From a checkpoint of a small mixture-of-experts model trained on Wikipedia.
Training: a variant of SOAP for the experts, 12024 steps.
Below are experts of layer 7 (counted from 0) of a mixture-of-experts language model. Rows are named router (the router's row for the expert), gate (a neuron's input weights, with its number), up (a neuron's input weights, with its number) and show model dimensions 192-287. Each number is 128 + 32 x the weight over its row's rms, rounded and kept within 0 to 255. Numbers have three digits each.
Before each expert's rows: a language model's description of what the expert responds to. This comes from a sample of Wikipedia text that the model never trained on.

# expert 61
Description: Letters inside abbreviations like Pvt., Pt., Repr., and table header or cell tokens such as Votes, W, L, %, Apps.
router:083091138146123139159133158075150125169103085123206115121152127155208135139133125124113173143115137128069130113152093122143203133166103159123133138104139105116088106073134156149067105138118148075098149112096180219123144093150099138128083105137066155163080118139218090120116143102122118116
gate0:114105192121135140135113104103117201136104044153147096115090121104141172099133137139100134085157134197110147114199129121131140111135099080121116129038152157076113142164181141160103123126152110126144143174111124147099048087130183107068124132092145073154112108060101186133149143115155172136
up0:162141080082133133119167073137057093142132070115098196119159168163155127136091097102095122135106153083156073094112107105124116124125129071107107129092145073158124103110116077123186123118110140165204134056141122128149154173133157123109117046159207150138104147212152123153096063110139096147
gate1:153106147154122125114184138106149087126132148114167104155111150129107111168161149130175117158119142106119079156066142118155168127092158121119195169162101107174108148168172097128130113118157179146122069096099174087139205138134133143130061142185138175179146108133159146183103103086192107077
up1:183104124125101120110130084118147083094117117112150086082144163113173141123138132147150136117165195084142112161046141145101125077106182165148149168185143115140072140153165075134119115104126163144153096141139193159133162126146091129131089101165182222146138143112158147170151151123181077124
gate2:113183105159173168108106113109139086101141153105126162148159150141172089109128145105139124183102139132101121105110132106124147145110139090171132103121115197101143199136147095155151091205068079132161138175078151067122104128029126143164063159141118126114125150125101136119124112141100129166
up2:144132196076100161151125129051128169126119108129092165156128122156091112160080107059094156115145166133123127108103178077139150061162138125166089140159119118127129137135164036161145104185151175167123126147068176144105066180106111135119109197089112109099134134092091127125118173156111098087
gate3:054141166119168084110149093114154064140110083092095065092194148104207180138114136129087125112155160120099111136102180130094101132145098071116130150143100165168170090110137180163138106113131121135127128102142154119117057119088140104188071139110097086153124082142161121105151091140133086128
up3:104152094098121109099139136118125124085129157108215120150130147083114121167139142122122171107180058126131141116131084112124117091114079151161130076091159092119128135057135109093113140164171030153190133133116156122121108177089125109193187195109117150170101162143130118099049154153042094103
gate4:151130128152129147164176090128165138102131096133099056159114106127178138036160145172111155085154154069151106107130091124139074120130153081068130087131123125131141174100138132113119173177151115116157092158108175152096096145176063101113118121137138131151134110102163119188159059116080104193
up4:119158071120119110093143120113177152168181135196079128116089144167101130135165087100086152134122159115131154167143148077123096107118113112091107135141153175161123192052115128107107155184144146188141081084137097153133120171142122151157178112129146137139149159201135139102131165108162134161
gate5:098129144098169160125073113071079127100136138137139122107153150093097085133164115117118106157102073165066126182104080118099169108188154104149184121178099179117130109132164178104122126138125118141104083163093163096157123169093121161145143130095071191188090104165134148187108127153143132078
up5:085169110074155143191087123136121147118097115110162145079135122149104116129093122119140116198079095142103139164128145145141146171162137157119105109132127086088126124169119123173158152114135157123119122130190133151112152127153081093143110115088071121079128123097178108124152096141128146084
gate6:169091114157131243145100169132129101032097134129134121078126090140121076150142159069114102181113117077143100151166171114073160124162135157096123130097156103117132108170101134138172145098142098122123158162136131168087102170125074131158141109166144117132136082145087117106126179083138153118
up6:154123154159111076118123141104109163128162136120089138109157065163133136150130116105152121166110103130220116188143173103149110146176087138084144149154161109164158137139142108170013106105058131105191106118128122046082118125158129134137135134124087164172115113112069130171130182105145096125
gate7:117127153089147140112133115123091084109146090154136172163168167180116105047134118135175179089075174105137130098173168090058143149087111123111124167097142119066067102101109127132130108130143164167174128161154158115112139119163148097125164072088085159127127136127121160086175120201150157107
up7:181127131128131097166112125132124156100136146177095075127166129136146120109085161148111124106093155081102125146136093143109120138125147132142101114137144158130125131086160157176184135149085101122149158195081095144140179102150109127148143118085115072154160138165145113179127099111097143136
gate8:071152103082147117164126102120079094105087119104161139156088088155116077071101121117119142084191168113082176131144129133132096098150128136124141093125128105138189119155096160165134138070096140093120084107079105119107167139107131158143120103151131080103132155093152080051099052121107124114
up8:106113155153104131122109087191125159140067178100072115158167189081100108091112145126116145156071051125147093093148132089114130131091142192115139141091154168145129092110140156091142112129158183139108097143144140127135090131092100092087140131128107148123102124132165117146158118107100169074
gate9:087212148111107106142101096095121093142091063111157133119084096134081135139141108117077115152198132135084172066140138157140173154170138109113148124138189125164151110148144102127101144141186100143084157085126150132205110131128128072154122146093065136125165073122101121097138185139165126114
up9:097200101112104111079119075165117156145133095103137173151096084162107125140162133100103074112153116140110149215187133131134171103229153153106069100158111119135134092106108141130109153145162160130092151100040163170112128164171173148146161146046108142140146133140092123107115145140131113141

# expert 4
Description: Short lowercase word-starts and fragments inside foreign names, species binomials and coordinates, such as ng, °W, dell, Leptasterias och-.
router:123113038156139185119117163125162148150137130110145148106115085165123117115119167148179060167105084153137142139190109132127093138109163138130135143167145084179174169111140137119119107143184166062106141121109152112178123102141069176080150151168105026150155122093115061187122146058132121135
gate0:169141169099063121100150106105099101165100122130123115155110142132145082108115089144119102078163131182152087097162170123137128116167140188119143162141128086096207097165131119120137100096162135187079177040190164161087140118160131122137115095164076111194102083139099114170115126082124126157
up0:085096093143181117154120166183182107108159121103161115107125141115115144157137152079135142170112149060089159195088095131139130150077132074129106090148150192138062153103137110123116179124094120092197094196044102107158133164093111174147123119096154153077127163133165132091158128173134126088
gate1:087128101122120138120116139161134160157136091132156081102118130183130106026091097164136130108128141142058144127093177134105070167089076110155104181123102153118146139091147171168152097132130100133121116099083147139099104126106164167077148165169121185128138146115084095147117174072131111137
up1:143127153193146166130136086152109090151168140110076155149088198131123103098143168090136173178093138102120156147110154101162128127168088169128146120095118170130137185166086135133156088142106133087157209113122097140099088098128169145160075116210107094118107061124145139049154081102157089140
gate2:144095113087098157127074131134142139129109119040102165144095118114072139080118127105155067118085098153126123080107058192150061139084100081141088093110128161137065129191136076108071142136104159072106078145140101108152142108150092139102116147180158083133162152175141059100116126146166101119
up2:145066106152114170132120130083157097129103135108101148161083061069097115097082139131135132153114136098166123113178115128103007173111080116143125145078186095132092114141193083066074156192118133125109089172119134132123106146141099149150159099152184089142144118136142095085041138061130130124
gate3:127153112107185183091120051125141135088140156215096155167150082144138057189100103137106116170117110125112177122129054092091077105102116163111109116097094120096102169095170130129103079124104120109123056147136109108121139145064069123139074139082109174118162142108162099151085114180112148117
up3:144114120136230168068130083100107098096145137184130108138123109135158077075091121144137127140139106135102184122110057092123093125099087196176139146132115157130073153128119143110126082147121167121103103127158114126145132160103050119153078123157130126137139132134172097151094090149097151154
gate4:063153124090113146081126140100149189094160129101177146133122134110098100138076142119118128154065140106078183095136183134132062146105146074153045099090128132121125133176116141130173096109115139146104108160153174102100112165100190129166144106142129128168125130201131102174126137114100104090
up4:172108118143141109173132125148109050169084110167111081154163105138197123145173103132127137085183123138168074172107076140135182100117092200109190160142116119155111118093146119139099159106158123147138136089091125167138145082152050134078141133107139125086134108048138154076148110134142166177
gate5:086102142111184165086112169093167142079128151084133158084066106134142125062105168098088131135147153152090136136080071136106052140150181051179121143099120134132176124092125071130129141105142113048105096098143170090151160141129160136117058157115108175197100167152113095147135173180125156113
up5:130135115185116106171138089166093133163108094115141116162168128110095113173154095153131115133122113138221112143152138157149205132107115191133146136164160091127084117160121155096102157158111148241166158150069059172174089145158097141141160133125074108132102120094141121101130077096122149154
gate6:127159143109114112097124139097142098144190097158099070179149117094130149115070084132126065168090048017095130178161135133151135115106109070119136127144155149119149150120129155165166147101112133156158152126124100125118118141144169088129100165107100083049119152166099073087193133110108125109
up6:134158161132096132076128124091144096168164107132114090158172111077106164116082089110114073126108079030105163173167096137128107130093117083172151105148154168119141149110135176163156140104117136128157161119098100138114089123134146121126069141107086044059111146192085069100201149122121125092
gate7:115176134127141104130152129148140158159121111123101154066126134117106130111100149133140110089104127144179129090082084049059117176089125084140148119116171117089097082121106106101177146128175100111137087121132118118136126154146142168089138140189147087107125133172107133146130141211156141100
up7:130112129090137131137130154172113114149108085130051058087080122138112141182102146149195140135164150107109137141140118173120125088190179125080100141137147179087156165116100190134199137147106149116116169121132131089103149106161069117149106130115117117105212123080161163124146130111120144117
gate8:133112116121105067186131114163106041131131052137147152173112147133181063103130124122153103103085083106178166093136088095091127109122119202138066165138164147164124194147093135183134168137157148142131111129168126140159117122162131108106136094169121081097102122108165009088122185089037156156
up8:149135150155154139151128148126117161115148056142058167168099037181086152057116140164137126174063139138120121147155091177072124102126109122128159086178133120133137157123127141137153142056150133156118112128060194188144147054103139148179142124164090151150083128113165157158160149125173141142
gate9:114126162098122116124129141112116132050221131100190154117055145076120141083210124161106107110119176095162119106127106091100123148150132166049154145195134150112166175099154135131120089144118034129131131147090080116119099140087150109132106128135157114132176074174137147173126149157145110100
up9:128132128148071131153135154131129123117155155127158119128108131124117200153211125168079117120150159063144140126129107087077159160163118103087152136087125144095150145136116124085142088173131008146138094204106091137115170132076133141129067178136215141129186071106100153155125148132133131104

# expert 28
Description: Letter pieces and capitals inside Czech, Polish, Romanian, Indic or Thai names and transliterations, such as Podháj-í, Częst-ochowa, Gh-osh.
router:155099048091155093132090058153098103162095163120165088139171139138163103142099133216171111170125115141146168141107080134107096155054150125072142105130094132211142157132175149094113155151173207104159132138119167089164109108102099112143158191142156102203129109118150093158072148120132168169
gate0:081098193098147085079126085097128157182129098164102116125126095101151158080142110128132178172155163149175104124183082151163136156130109071139146093087111161167112131111102077089128164103222112087192122144122177122118080120132176109113144130091107124091161115126186060159137116087202109086
up0:150167075156154149188137133142110125115112199096161124128155156145100096177191117145123079103089118121081133138114165103113080130150185226101100124144104103075158128133129176144099159110023139160050183090127115184162176125147118145142088149182125102168106142138115140063125095155067116136
gate1:149131122125144136066132105131109126080101084132101052213103118125149119068169135112093130118108116123127139106165097182153147163123122155147160180084208078171188106175123164065119150155159169119115126188161144090102102177121133113187162134059185094144114114021153135125038165117099208156
up1:184130129161189143129148140123149102093144172118142127160077120177125120120108135189127097127111139112104193138117117131142187111126143131115116163182146096111173132047132156151114104144173136126139150146141176132135129133077074098162106188126154156116133125159134170118122119133161112105
gate2:150100137089107164205166079127100131125132172081160094088121136079142105158203099121166149141102109106158088183189153091133083156106095095127138145110135143154099082145146122185131182071184139121186069115137193121089184115137123137178166140186137090102112098139109111083143146109111138123
up2:086094160119151107165144088213159185129129147113123143093166176108125046132156143091178074118117091100113156112124121134136112119120177089131171101104161149202124129127120149139065101076121139135124116172125174090091175191162145150131134098114136145108147108144127093046139127149087097112
gate3:143137129078161091109097113154090128074131138105085115155135196119063165134109076116096133089113134102149148123095094099101089081089164120113131093140125079097132119163107120069100099071145091142132096139098124087152106138079115055154113171144173099147177142115137112123147114151133107151
up3:148097139073094093163153096121119135080134070162193146149159166109133109099100178145086175142126098125106167126176039134162125114130160157103121069152153119110118133137132104089112080113165123126196174101168179074145144158108170075113087147143061133167187128176145100136161118120128123155
gate4:109104117117099138174131061121111115116160119116108159156087092109182096123141105124138069094103116099114160164151137146056089145102090154134159150153078056191114142082144105096129133111198108128134112089102196144110109163132089118133132132111158098177124177160105095106181130089113147138
up4:173121103121079135101170081152175098145217053106111164159136113094154095109123159114137145152087156134134102127172118122066191106160137167159077183168069141177142089085150118096148112170106128100147113057155119151112146127163166148139119137170188107110095103167116098112082090106167136144
gate5:113164127089087163113110091147135158088145113176132160124138148154125124142147128115129128152096137137140126111092109092111174127133181170161162087121191128133168181128159103132159097146138156105158136076119123108098154148122087100168164166189154115174123160104155125124133126163152137172
up5:116153116142101130159157142058178147092151187111122100101142042143162106099140055089157124108140103109194131106158148065218051115140190099056111179108077148124118118092151133199118108125129099096113188176135092129082174108105133113126132116027163147063110115200141140114103128079134177123
gate6:098117161095169100146120124115151122146156135132171102149138070146153178173055072118168122132080142139128089113123104063174145133133220050129096096139133192144097170186120116099204118133150096167097152064108121054111152146158077134124167168105140111139149092136142114127160165149095157101
up6:189173114176118140120153146133157132134131179102098149101170133149180092110159158115136150102101116153163208145156079114058142126146049102122083092095164065124102098095113091104093106126140080112167112159199155145177138104078105120106123031129156101139153127129129175088051128146140103110
gate7:137157123069153080129096038140142175120085174082163065122130143223161169147126183101084108183167114107092132126186124124087091135142118093033145113062125118113141179104131086134118116156139100143047102110126171172125199159100118153108120133120131159151129122071092146106098158162114170128
up7:125149153075101091088099098146079168148135129121125155165133117114133147143159137131154147090134117081165087137154073107119094092102166119110153154117185101135148144136098169129088142135106095132170080115063119140104138131126139061139165178077135136195143126088153138115133109085116171070
gate8:133153161146113134142110052195095147120134099144154030136101141156104146107090110144131114174154135095086201131108119137169126126146092131093155139098106129142141172139154185106169123114090091115099102112099160097137097162072095162152141094105091149111149135168152118144146145165097161145
up8:137125117170141143144116152069084151130066118112168189163120124178141113167110134095099157133137128137155067090076157112153173108152133125105124189109138175110133099156121180145135106154210116116101149080138098116087158100098119134125095137217124126142138103113124118134089124082178105143
gate9:108175153108179098180165085104109085115159125106083095151092119120106103172146117163178081097169215114061126094115112163135117141182130111096068129182130121177128160146061120168154147116127130098150129099145092118137136103165159122104180137118145168123192132109116107119112130148128141146
up9:154159158165165086163189042109150184135160127111144093123137126108157096128162092143130147099102160124084143100141116096134149115151097158118085120118089150160137166083095146186126167189127181105135101102102116136182099116125147129122154131139103215119110078196126115093095124154127113191